Experts of a small language model.
Size: vocabulary 8450, 45.8M parameters.
Training: a variant of SOAP for the experts, 763M tokens, 5143 steps.
Below are experts of layer 2 (counted from 0) of a mixture-of-experts language model. Rows are named up (a neuron's input weights, with its number) and show model dimensions 0-255. Each number is 128 + 24 x the weight over its row's rms, rounded and kept within 0 to 255. Numbers have three digits each.
Before each expert's rows: a language model's description of what the expert responds to; "mostly gets" lists some tokens that are sent to it at least half of the time. This comes from a sample of Wikipedia text that the model never trained on.

# expert 3
What it handles: Opening punctuation before a word, chiefly space-preceded open parentheses and double quotes, also square brackets, curly quotes, math braces: (born, "Green-Eyed.
mostly gets: " (", " \"", "(", " '", " [", "(s"
up0:098130115099142153152114122100139128104138116175113132138113132120124110122139138102100104171168160107152125117108194121079112145134122125090085117167072119135097087136097111087167137155100096083135131150176092118134144133112109115085126096123131154118082103151139117140096135151110122121119166116116157142115094088147125091076141142097157105117122128140121151106134112119164119130095126114109136111127117080105145133153118130088124110164131168104128169128159121114173128118103111105099118074170130131131112123118147108147110163135119109117081131134095138145140112169094114148145102129145118141131175151110099082086098105139097131096126141138109133142104126117089145086120128109099103128180121087143110135157157174112138119081142086136109118136146118112118084146157115
up1:098113142152127098101144090122173151123098168141136152196130137129096117181120124148079098153155163140087122123122132107105118127116105130155125111119095143098140118100104168115145151140167132090155140099098125163111125131133113180137158075139133108129118124108130164119180083109144151158112166123153134062102158105132114134111128133096142149157082168141150127139149143073118123103164150106103102109095131123116091153141117137155105146156120142099092138106158128131144119166103068141134166072097133135126099164129105145116115151143085141140131184145130112113119121130160129130131145165107153155142142128165108124134163138127101160117120137153126160108103154115101124132164130135130126140149120147142075104141138157164127092100155114128145161161129111119129090132132120
up2:115110163117143127148168162122129133082133122111141086172167145129136110134146134132174143140114106098117094129131148115122123103128153192141114136126096095151114116073083098136108114136081114174146119106126163148121161131138113152149137086077103078115143085072090125098118100122116123139142130094119129140139167104103146158142185140131140133130137089143125092157130103158104136098141076117138148124120156091111144111145115123114124143110120130132091120125117129138118160131113142140129138146140114134120104105132132149086205113163114102149104142112121119129136139175122133110089149098165099178129122137073164113125139136147122112126127126092114163126104155140122154156126154125168113127106135144109129113165154142150163139198146151128096157145137134163174130091162151
up3:072094080158075145146111137141125147127129139138149135118113188088128131099123133145161118119093154136075123133142118151131120088096184112147104133144134115126125131164086140154144104121131099150131106144121115101125102133118111144120073128130130151119098166169131152120137149145153122137164126138123105109101080122142122151104092156175131142122105142136149148125119126083179131061142136157177113096133129138144113096152096144126157091168123168154178144113096173118077153137112108147180089103162166129141100128140138135138125128116144133104130170129149137117150055109130122118143085147115140110086133115127163113117103164141107093135130122128128101127141115135081130134168119116104151136116095105135113160146129098145118105111129145111108113096150140144128160081135151
up4:144115073104140076147098125126066108159080094128141161106150132087104109102148151173155066136133162115103129101080097117141129125128153123134122138113168159132144114126147115102156108109130119107127132140166117134161098126101111102131114123127100122149096124146141123118075127142114150147127147149139140151156125132101142162101122136160080112164134097151103113129134125143128140161167100111118103131114106147094157140127137105159100120133093137099113092112100126164120156060125139134160141167097114110124138090181141137096142101094154137170161078145122118156143082109114101125144140100105103138113080094121173095123111134152147137107117101128118103113133135136130156099132144114149101151132119118170124165137134118109147123127146083195118087138113108143116141082109132

# expert 13
What it handles: Sentence-initial He, She and It, auxiliaries have, has and had, and -ly adverbs in biographical prose: could have, repeatedly, publicly.
mostly gets: " have", " has", " had", "He", "ently", "She"
up0:143157126102104156150124142122127134134161116123162130108128118126151154161156120126118190169130111115101130155154124096137121109119125131141100053139137099119138155136136121141097083152132146118200121132133140122094139105143085047120098109131134105153137111133118111123134140086126165168107151171095102097137081115153125101111112157117134099088141128145154194132140128144125114111164106150123114137140131106161101138161132108156156110126100108116138133099140160117138114133128122106125106112148133138152148134096184107085129142118173165138103131109134108109076150110131082102130147148101156132169128168118130105144115113112166117108162108095130117126123068096111166142147124130109112114068132119142115130118074132118104170109116118146168135174102155130120148129112098
up1:132152166133149091136127146117107117163118128149142123159111149146167173158121163102108126172084164169133110124138138118137150111111113154100146107100158122169105158127136107139141118102098129154090134107123124127129102115110113146138137114150168125160117147143080138130112095133073121135091126080119087104124167162147158100113132136154131097166121171153123083104092091100130169149097095152082126094183124176136124084141130127107137147104144146102131117133133126158126172130132087111052200150128144136155132136150128129152097125118100142099113143113158130118148137128098143124101104138141159125105151147082170141117159104119122128151117093113078125111088140130139122137143152144107153108162139120127093106143136115150097102133097120157113153140116091110167119151117139
up2:120128118151136165086126125113137114093103128129121139111108111116092144114111162122119153113145154040133107153157103111081122154132135113098156100142119134100139126099153103167139109124133129105139086143121105111097095133106093095061105122161153143106128175139096143139108151135123124141102111136130123107097136134154085137113161153125162103178121196133165124158084122164095105159137113102150110118153109163117142127158120138116148156121109095128124101104114120090139134103103143147111135127132149125069144103162158147092099122089102112134132116131128137135129135134129114150119113130098139131096165172149142134105173150125088089128079124110117095176137145145106118146075117133143124147174118161142099140126123176164062153142145128137149110129144154166122123146134146
up3:113132106126113112167145135142121099144106148109116127124165131144081123109140162135133127093165114112114122151145128111128123130107121140138160167171136135142136152130111154114179106101118106139163132147193100162146114112133080086113176160111126162144063118109087142091109159147083156139149141127086142102119158128146126151151174142114157091131124123151151143144122100090138107148133146151138134170162135144122102148148091135116113108131150120129126131090140125107114141149138166127124120125144083167096100147114128143128129125095169131079139119118125087097139142117090118144159158106124109108147123142162126101089129150104143142147136150166135107126070147143121143112121152147145128170149103110095085102170105135167095120088072101118140116156158116133105092188089160
up4:113125100174133090091151106112158149119162125076129105183137180151118103103139160125132128129110129139161162133139091140096096126168117075160104069154151112086115125082116141131079082085080097141138131133130155111146155092140112120116108099150095144086115106138103148113155125134142114146150110115142155161147117103126140159120148140134114118143192103140085125122115108105132121075102165127122130119152102121121158085141163142126120137152111146130127169130120109141129071107151117107147141114123167140130131159142108122099116132067172136106082137089125156097105135158136129153106102103138147135082144134141098113135108123133140144156098160126146151105168123151146128145142136116104142161169128115128128183124135116074118116137130173123127100116132116130109136110165120

# expert 28
What it handles: Prepositions set by a preceding verb or noun, such as with after "in keeping", by after "inspired", of after "part".
mostly gets: " with", " against", " by", " alongside", " among", " using"
up0:127152097170150156154170132157125134151110113130117147194103141133093108135137107102161127077126153086103140120119125137138143124141189144125135131133116122110141141090131136149149137123148165101124131122145124128092116168164118141092128089137172161110151130136129144121110126101067163143115150141121175143121123139142120141094051138131122121116123144138111107115146149137126111091145162158122093145127138141148126137118182096171178112103146143151074087094126146132153101139101098059137097143097112129152151134086139110181158127140106122137143134144127136132154111136122118153104121179144101123069095150119132127158105139103101153134173130098103108160169136110149152165133117125119111107148123143114105112115145157128115107142122091182098095127097114142102117149133164
up1:156086150100109151163146116129122130161097148127122151120103150160131166136131086129137117089131132102126129190125098146158162095097140153139131150120144129149135125131142096106138130083138098143139129164144171127117117131088125100118076152152139136124158118098143096119136137095115150124151141151153167154121143131126108126177138110111126174108115123164102147125111162166129136154145115141148134115134111108103117112124135098115121143110115084089103094103156096083105110166126046164108125130113115171104122124146138132152138146124130157169131084111125141143141122155146131095113112167117123122130168107152108131162125105116114111121123117109090098064142130151097084108170130145160151112147145105147110113139164197176149139154107124160146077129159106111133157097079129
up2:143151132124153121155135102160090105099124143092126114132120108105113141067135146158132141171136124130141149094121163119157151108106150136113136189131136087157104160147133137152144155155120134155092128114125104144108133131112135171168150144146109145091148115111149160123121127129159129124107105119100166138125106127103149132125105159086148147154143102158100118133111153134147107112114152157150149110093100127114124149138093115128119138190150114151100122132166141149089105123163173150087138185142124127125121103131110127126144107143133127161113097117128156119164135153106135163133183140089156172126161137135123137194171140152133114154126166108141129083131166167176122109135121173104136097100182112136178150138126151121108178179112114138116169166131113128094095147150144
up3:112163099128140156137113113141158123097135167136104112121145107136066140137127156109136127138141136161098147095119106111138143116112106125140076135150103135079159146174132099123112140151085125100107090119122198154108134124131119144141085143120148113117158170156150120131120113107152099095096164127136107125142217131162107115096111136115079126121127149098118149189147111161185145151147107120105110123134107125135141136083150087149170128102131106102124114122109145096116111085130156087117103169081145135114143163111113148126136142130091122103117108119147115133114107115147157125152094111140115101108136128145131167110127155100112137123171091099109070140132126141138142133075159114121090152139141117084146126112132148147112169107173106091143150153127124108110115165139141
up4:145060114160133147133112145126119154151156142126132155136134130078114144133120149094119141080150169119096118119122119143105145118160161093144119116095162087095125144125128122136113139164091079080152116172147095140130134130157094102140177158139174153116122157101083150097107129137143129152122084128111098099148116130055152118131146112132081102130127130109125148119126143096130149143132086133153127117111124122111102081101124105106142120127114126105122103074120114127115095168111131131082148143104117124125144155155162143164116138105143102119135123104087117124086153111184165097105138138106135109115126103136134127093130115115127121174092095146110165121148091118128113084149118131161152139159106118156128143167075110136125116124143171177117146123097141126133185121125174

# expert 10
What it handles: Adjective-forming endings such as -ial, -ical, -ive, -ional, plus the word "of" after "source" or a percentage.
mostly gets: " •", "itive", "istered", "otal", " surrounding", " Notable"
up0:148132103086099138163149196163131115154085126150132111127109141218136108132106149114122116148134151136123120134138174120148118135131089138098128122103134105110108108092100140131119134126103121125137134082132129148127157172136101106126119086102124137143094125127091112164155141179114093140108130177069157131162107149150149134091124135138147126111120125112121140156157124136132103139142154098120164073130133143138130148130127137136078067102131139168122092144148138115131155131113136099150095124137100106119134135145148122171124169137144179100137146142161131154128102140162144097105123116068129096120104174137121101086129131114175107108124102147156141103132089120106123144152153134165124111116123107138079183100138123183120079105100119106102140118139117146149110156120110
up1:122093159116152159118147123150068105137132114109151139137139121127137108149074084134125113103157127154163154118124115151179146125127097123072116146135110107111105165144153153146123129137160094140110107153149172119143138133138137093120099094116169114075142138105150127113153145117143108112136109109144101094110146141157122117123131146134150134189115110135114097136195154108132127145156161091107089101116110166144131105131118153087119104122117095135152132103113102159136116116102092125122140126158081093127169120133146134143147150166111135137167108137143103126143087128143148126148107115095146149179159093111067072155110111143097128121119115120111092163073123127093132167143146146125098114169118088129118102102136150107086099156125140168145119107112176099123130127166119
up2:097112146130126174127094135091094108110079095135133149142160155123159139116147121130099196116161143116105126173141099112183136104113091116095156181152113128094116126104114101097163129128127165128152130109105199120143105103103085107110141084096102163113150098147092147128127115089126138149105122157101127162145159085120152139108133107141118132140133132158132131136122174107117132132157155138143131130128142189096134119156122128161139160147118132139148130114128154129143094161185143158152132132115120154199085121135133118124159151135169151150154140100128135186158141111114145098161111110088117114127136112095120151147103102134114127117134128115124135107156093125129141077101150106130098105169112166157110144111103149129123109181121159111147148156141143128139115121139106
up3:141112137151101149138180143128108129133162137114122129087114177143094110093096101110105125106148115158130104126118106151106146125097133138137111106125060143092116103127134138104190144127144142112131128137143120105128123111130095134177157129117121092098091167203153126127130106138160125111122133109145109135127090112132148124118108091106117117128156099152120120118137135127092147092154132105161118133169128146129123129113048117167115191135090143105101108142133159158131097134135075134114116133130133139105148159115137146078172191127123125073140144081114126120085143095127095167178149103120124119130106127128097120129171144100114175146098136162158130118116091128132115129113090130096140151125103132162113150125138154136144121142115105101116150114098147159116099077142165
up4:132109092138124145116127141142127135139139147140141170138153130089144136141127118105114108177150100117117119129113173135136143129100088112167143124115132112114121100128131098124145107148131136156114161112143131156129099103118120122118164111143111091123086171164107133151119141131116088130114146129119139146148121146139129145130141113111153130143144095116125109148110143086083131107153104164074089166107132083117113157118126135137123104084156078142152104109097110136135162100153161132064117131146127171101145082174118154137139125119189153148119188106122119125188110164123131147175117117138098138118077113084120115168134115133134187069138156093137124170101098137096094132144129130111134092084128133114153114107127098141138133132157174120181146094172100123101126101118138

# expert 38
What it handles: Clause-linking words in running prose, such as and, but, that, which, who and where, plus pronouns like it.
mostly gets: " that", " but", " it", " which", " and", " who"
up1:141180099124157094109106108141117088142126139097128151129117115119098114148116100148116067104145138151130098158131111154163084111125097109136153089127108116086111139095146169123150151113125142108105161113166143133138096108123148174134094184120132148095126118129143118140142116141122140145074160109150149120142138141102161130143086131144160146127179140181116124143144143133130145103144150112112140154137141080146130138128084127075170132119112134126146121122090104140143124160122137122168116097157127127143125125135133115146126141074140147148122164092074177102111090092146138149074128089172123123131151167109119130127157131136140130089126092148171129130097121121123166088098137131139092162132148146154100115169126116125159097126152152139143178130111165158059126135134128
up2:159114155103161136096121168099138102153116128140142105121117146112142079113132119084102134146133117125031124094117128138142101151109107132145146139197128107137134171152095140129128106113136128127121115143124133122101120117122162120164126143114107116164126116115153163145138110106156087130184126153138147186118100099154136122145149108131141118180089156087162128139146104143114125089117118167128192151152110156131155147102148143130146145145148157186122165122140131158150125104112109190127133144101115134129116110168124207108106097122119174116105140111158165172155118100146121101138132102146103109125133126123104148125162096108101150119155065116116117113117099101101123121131138135133126100148118118149137133125131131161092134130129125113161150105163121095087138126095104
up3:121141145179120170153158078162157136112170086116112142136173169142137156142141120117112135170127106159105144116137171081177162150121088157119156131126120167143089136122101132159129117129153112152122113106122139116163100120174168153107144103128073106182129125090123122127105140119145109078121144144131140113125127074134155130074133129100142137146103150115118141130143133143112136143146126144087138118128097113138172141098106140118143145123115169146086176128146137136148134129125092121139107145079139092098127125132130120119141091123120113159153152114132115160147110107161095121122116074098142121097141136106116097111150146150148090177160112124069106122095154148084106107116122115129141154111104133120152119108136120135105069126076127168183109177125143143132126123133133
up4:131091098147087149144143125162126126121126144153165163135131158136119103116139119097097146127091134089128095123113135115110103095145115107116129150109112134100127168099128173106108114100148149096104139157117125109147136149080109175115128120117120141131063153133136178125118147125110158154144108116141116157103117143132111144112156133152118155182117169129114143089102132127146113133086149104117114123145158121173176128157100119106149139122126168119128114126150108114132090127093124116096146117136147148113176170149139126134135131102136142123134105131167144178141147152128167136074099145122138173108139127150126163156150081168113062136104081147150141113139162126153135129090142144164059147101082143111122105120146137128125161110118175170142091155145105163080147115101115
up5:131144113100119103114140133180133119149117141138156121104181166122127111081159117110126109136101061153125131109123141121127117118183125169086133161108098107129143086137152135155142157118088145130161164147097172105089163124139133124104141091107124145092157130142146155111156147124116123164110177125109083140137130112102089124134143123127121073118145153173083155128136116117169117078133101128117106106136102131146137118094087132145179149152157112149137143150098124109112114158123141137145127116158142116166177100084107142116135156117134079104133096104079111157125155111117113102108110143109129120122115162148079117150114158143144128154113171128095110149113115134121154094127132160136150119144106119148151132121145107086131111138132087150131101162090149118096111185100091

# expert 17
What it handles: Line-initial dashes opening infobox fields after a newline, like Venue or Country, and commas between place names, as in Orleans, Louisiana.
mostly gets: "″E", ".,", ",", "),", " ,", " •"
up1:109142136152162138133128164103141108101147126102113114118120156147136136174152126132124120104085128193118105106109141124085115118168150112168129121127114154118147180138147127131146106124146088159106128116129120147111108117122146185142115125107166134132129159119069128151110108168133139196079106137119092134106176109114116139153134178095124099149155105112149161101146121158156158143159130129131127122108112128110141141125110155122071168140129101144114170111138148100139141148115157202133131127138107155120107109128169141133092111097125091088141102131125107097141130142173112104144134138074121145157140155134140093138154121111123137135146157116109123094136162118145125167135182121135139124168140071157094138115116149124099170142141116212135134123148126146110106113146146
up2:158100102116087106116119097184101109144124122099131139112092155152125136121130128096081146135136125116155120166147163109156184129093139129143074116147157124145117136127134098111137094139127114150128153143132134104138068130105147113131141129131131093140108179119089124102150154121149160196145108146103122107165129101109153142169112173141079100181098158131177162123104109168098152149152123120124141149126161165164087125139118111124135128125138143152146145134138151136157126146121167133149163123097088119171126061146106147108171117103156119152125107137173163170154166119130099177147130154152095082128129134126142138132099132149139094183137166125120126129124135140108121116145137086120149108115118128115100124066121110112136133162143109119124120110149128122149112106131143
up3:065127115132104156170101076112153123144136132126143122103094098148127159110120169101152156154108131135124120105148111153160105140111144109153097125124120140101127078138097126090140141129135139123117121114118142121131137149142110134099116123149129099109119118109141149115146154191130147097104116178156139141131102136097159101120174116143135107115095149135124092131101106110128141088163131132117138123100130135108104186095098142092150089099192117119124120135105139106104125180122149147169152085140173134165122171152135096095137142125144151160138108130141082155144159125143127112136135159149099127105094165145118124106177116134089124101109119120133145208123079141119160104147145134131090169135132118097152139123105166086126098162114107135112176114109138148116125153089162
up4:138126117122118108150088122149112156094120125097135096127126112093178191135076134157109095118129148147133135133125102113166106111155100150155119141141136143136159143141144115127112108142123132113155143113152120122116143094116142096104138145132124146124135126078142171119142129138129120110157124145112126155122181104151059142125140120089118124100126117119129162123132118113098111180099090130124136130084129133113123155116100129107095127125130140104090120131180125083156130135112141151139117116151130113100149172121101142121172123143125150109077120152097061126116060145104141151147150072096143118126127140122159154144161163164091156137114113142113108186096158129066107167149102107142088129156122115088099135115121155154109166135144156123147138147117105096098129155136195
up5:120174121096136166125091144148106120157150114119084109138116129152158146160134136056089130140110138151097112124140144131129091141130147129101123159167080083118128129105148134152165134142171124147149124107180104118130109099153109123130122144126140123107110114130096143145100122123172089121080142136085156161143145133151083154150104117138106165179132102152140113151142164187134165107117151111108140113136132149087162142126101133153136137123145160124129094137071128127124129122165125124149162106113122163165062142137115129146154136146128152106128183092129157096096120092114124146121138122103109084097166131124152107122127121126141116129121109119093104091161136102184118115118115126142117126077112118132167142165175145112099146133144099136119061127147161152137129111120137

# expert 39
What it handles: Apostrophes and 's endings, colons after taxonomy labels like Clade:, and joining words of, and inside institution names: Martyrs', d'Édition.
mostly gets: "'", "'s", "’s", "’", "er's", "en's"
up0:141080135137094119176103118120116126096134116167151127186151132097125144128095163103127133103146123117163147147125153124121089143096143110138110150135130137127130112114132089136098137074155098196112147125105145126116152103136126156158151129145143143113115104097167132136152179122110125121083114110150135130147142104156083117120152110127120124152148177118115157134119167119119127164151074117138073137122149096116122091100139122072123163131161136109109163140135105117182120116136131102086113123144138105107149139118131128101170120121095099163106159150088141122144098112152107151142144130131156130141120160102124081158109126175138106138147120107117119129146089142112145135107157123154093121201158123172115079116123084123117138165175125123097162110166120175148131111130139
up1:121153142105118129128104142086121144138147130143148091137136179127112112165112138146192115168122152159148144093096102083120128157100133129151150120069137082114176106153121096139116096111148134116198154159144141128151147160134101109147134142099121110124111149142115113162179135119124167129083132125132094095159138119186148131134101157123146093127147120116137127086079090144120109175118163124107123111114093131085128164117085119104130152173103090120110145133122128130127106101117096118127152118159105128113105106116189127128113168130141150135174145148133116122086164095098134157118109168133160140118090115135097128103114149108107134136146133118107133137097140137091112121127103140175124093138165160142129159155154124167112133098133133114138102186120154138134166120133110
up2:144133163109148130133079203184153169169117094114140168096104116142121136095159155106139136119150078128150111153111135116203099141155089142114164111119076096167174157153153112118165151131115117121137153097118087152162153136105164128173103121141122148181133088144167118130104136135118077131127143143110151170135133061138175144116150155142110149135117124152138136134169151139110116143107138159103116113111118098112095078119107160122127148140123111144123124160135105130158171131147139112140141127101130122106137142074138127109122113107125142144173122124116131101150143128112138099118157136150166163147111105110104140125156110128119156125114162135125146100153124106133159126123101128104131121123155091128109081120148120180125108086115137142128132118104122133174126165124104
up3:145150090128118103117116129091143118114124129167130148141143124112135118124153133135144151109099082118139172130130142133126145130132132156094158150077142139106140129111131132145126105126166117146131143121153130147083147149130106131143115165180110164110146126101122104123152141136106110160109130167143090147108120105148148106121094063137159095131137138111120130162133142093092105109121132163116094082112108154132150099126169073167153109114149131106154136106123107101111081144108128089111117143111088105164072105126094127160203103122162102138130094137117134141116102097156129146130149144123142151164129106164122129109152130083111097142142087149098155120099125147111116136174218126128110110172159100092148137140091139152150116151131120129151111145102121115132104074142173
up4:137114118083144137114115096157162118126131107133136158087109120152091094100082142162111161168151138112140165125147125163132090139103118106125152140136089127114168121062147126138132110086139173115097168161105152126130119118110178121132136125127102121158119121157107110132171153118150139090156133140154077131121158102133153162133147126087105113164109147134133130133122061130105104114145123118116193094128089151152117141127104144134132160122130121084112163148121127108153106108150153157142154123105169103145125099122110135155155117115148132143111118149120100130095166149168181110150158113113165139076116091156124123142143150109132116145123162127138111151131199088146096159138136158082096122118119141173106092100131132150118092137107108147102113142102119150108132143141102

# expert 20
What it handles: Prepositions opening a sentence before a date or time, such as In, On, After and During, plus colons after infobox field labels.
mostly gets: " After", "On", "In", " On", "After", " When"
up0:116124113100147150127123118092110115180164087122136108167118163143102091144108098146106109152114145147124141150110134127072148108110145110117178184111127112135116105108145112111130101164137124111170151132134098109154116113114095128146093111105074099097118135108126137120164147136095130106107136169145144142172161119100130112135128128109126140153090159129135145127157098139115172114163110109107161106115106144165127114167152129108124130099117165114091090103113116159142082144122127145119130163151157104109115139109132148110037090164126173121138112165131121118128120051108100123123099161097131133123123114134164083137129170135116143133152091113130119163131115149074110142154132154133148135157085151152155159108127121133148107108184143087127116129148123121108130120152095
up1:141130114089177169145187063145150112108129109165141092173137135103099147117086105150124129147106128143095117125113131142132145111118125189094116126099174093159126166132121042140137105168094113128165130165136169118114130129109117104140139109144152109151126136143118123125106082165171139128079148156106083111121130137136131131116148173110109130143129162116110120106133087117126122092137112146125125123113120098148159068136164165135111138126111161162101141132121168095174157149157115125122153119136126146121172108130160114138156130117151146104149136120122111082177137113130147147125125137139106170154134157111112120113090176129143098137124131094123151091159139147113137113132122114150132162106161138138126179112116162103126137147161131130116108162107104160089099148127125
up2:102070134111139146134128144108095171111112129101084131112128152130112164147154108156137145133098104098106102116102125130105134147108153136148111140116118146150147130137132078170127122127147164122147065084125145140080128139131132123104088097116116157117140150157112101115118143140136160172137142122127130146121096126109091120116153133110123157112128087131159103140107115151124131139150115137079142110122113098129128142147117125113124109158165100115160148104105161123105103138192122136134129124145153080138124128181124151051120127123143132117138179116178118119118105152125140128135136123090144160149102102158107095134129112153164136112084111114127135139093096137168116128183088091115111121167153151099118189199135086166167137136128121169118146141096111160109110166140142
up3:114120114118132125114157119123128165139123134095116191140126147139158111173145140112128136121120164096145130138112124131163104123155150167123150137096090139135156115136128073161134146171170115106168131111099139090115130147158091155096130127115114152142138067139087131132110165117102094156133119147103133115160168131122150100123133105122106160161111090131128098139109106100111146111139125153097116112128124171109098121131151116094155100097124148102133147113072174126085123137102140111138185114066142118161125128128116136144093152116148178127129092130117092138106139080122132105181181110124090121172138105099161129127156114146141092124158136129116149147134098117150113114137162140143128167117124127071135131140156103104134133139119076144135117144110179143087097179133150
up4:125096182121098133114144164108162168153125112138142116161117099111135160142093139105107135115098130082151108150156095115113105096102124134146137129168099185140114089183111143113090168170120163149068110136099129148146103125148143141104114146136136090140148136095134104153107116155127137084138108185093154166179117135153152108109119108124113089145106176125145116162100104118136102123135123122112130144092112114178098134107144105145116119103125107105176117113135141132171144127135133126122161155150143122129120136150111143143109123113099150113107125134131135121123114088121171172122104163117127110131104113160150180144145141162111086080150135127185060142124104136136166137149146145157099117113148114122134126099100121112090154107136128132142183096127139120135166123109153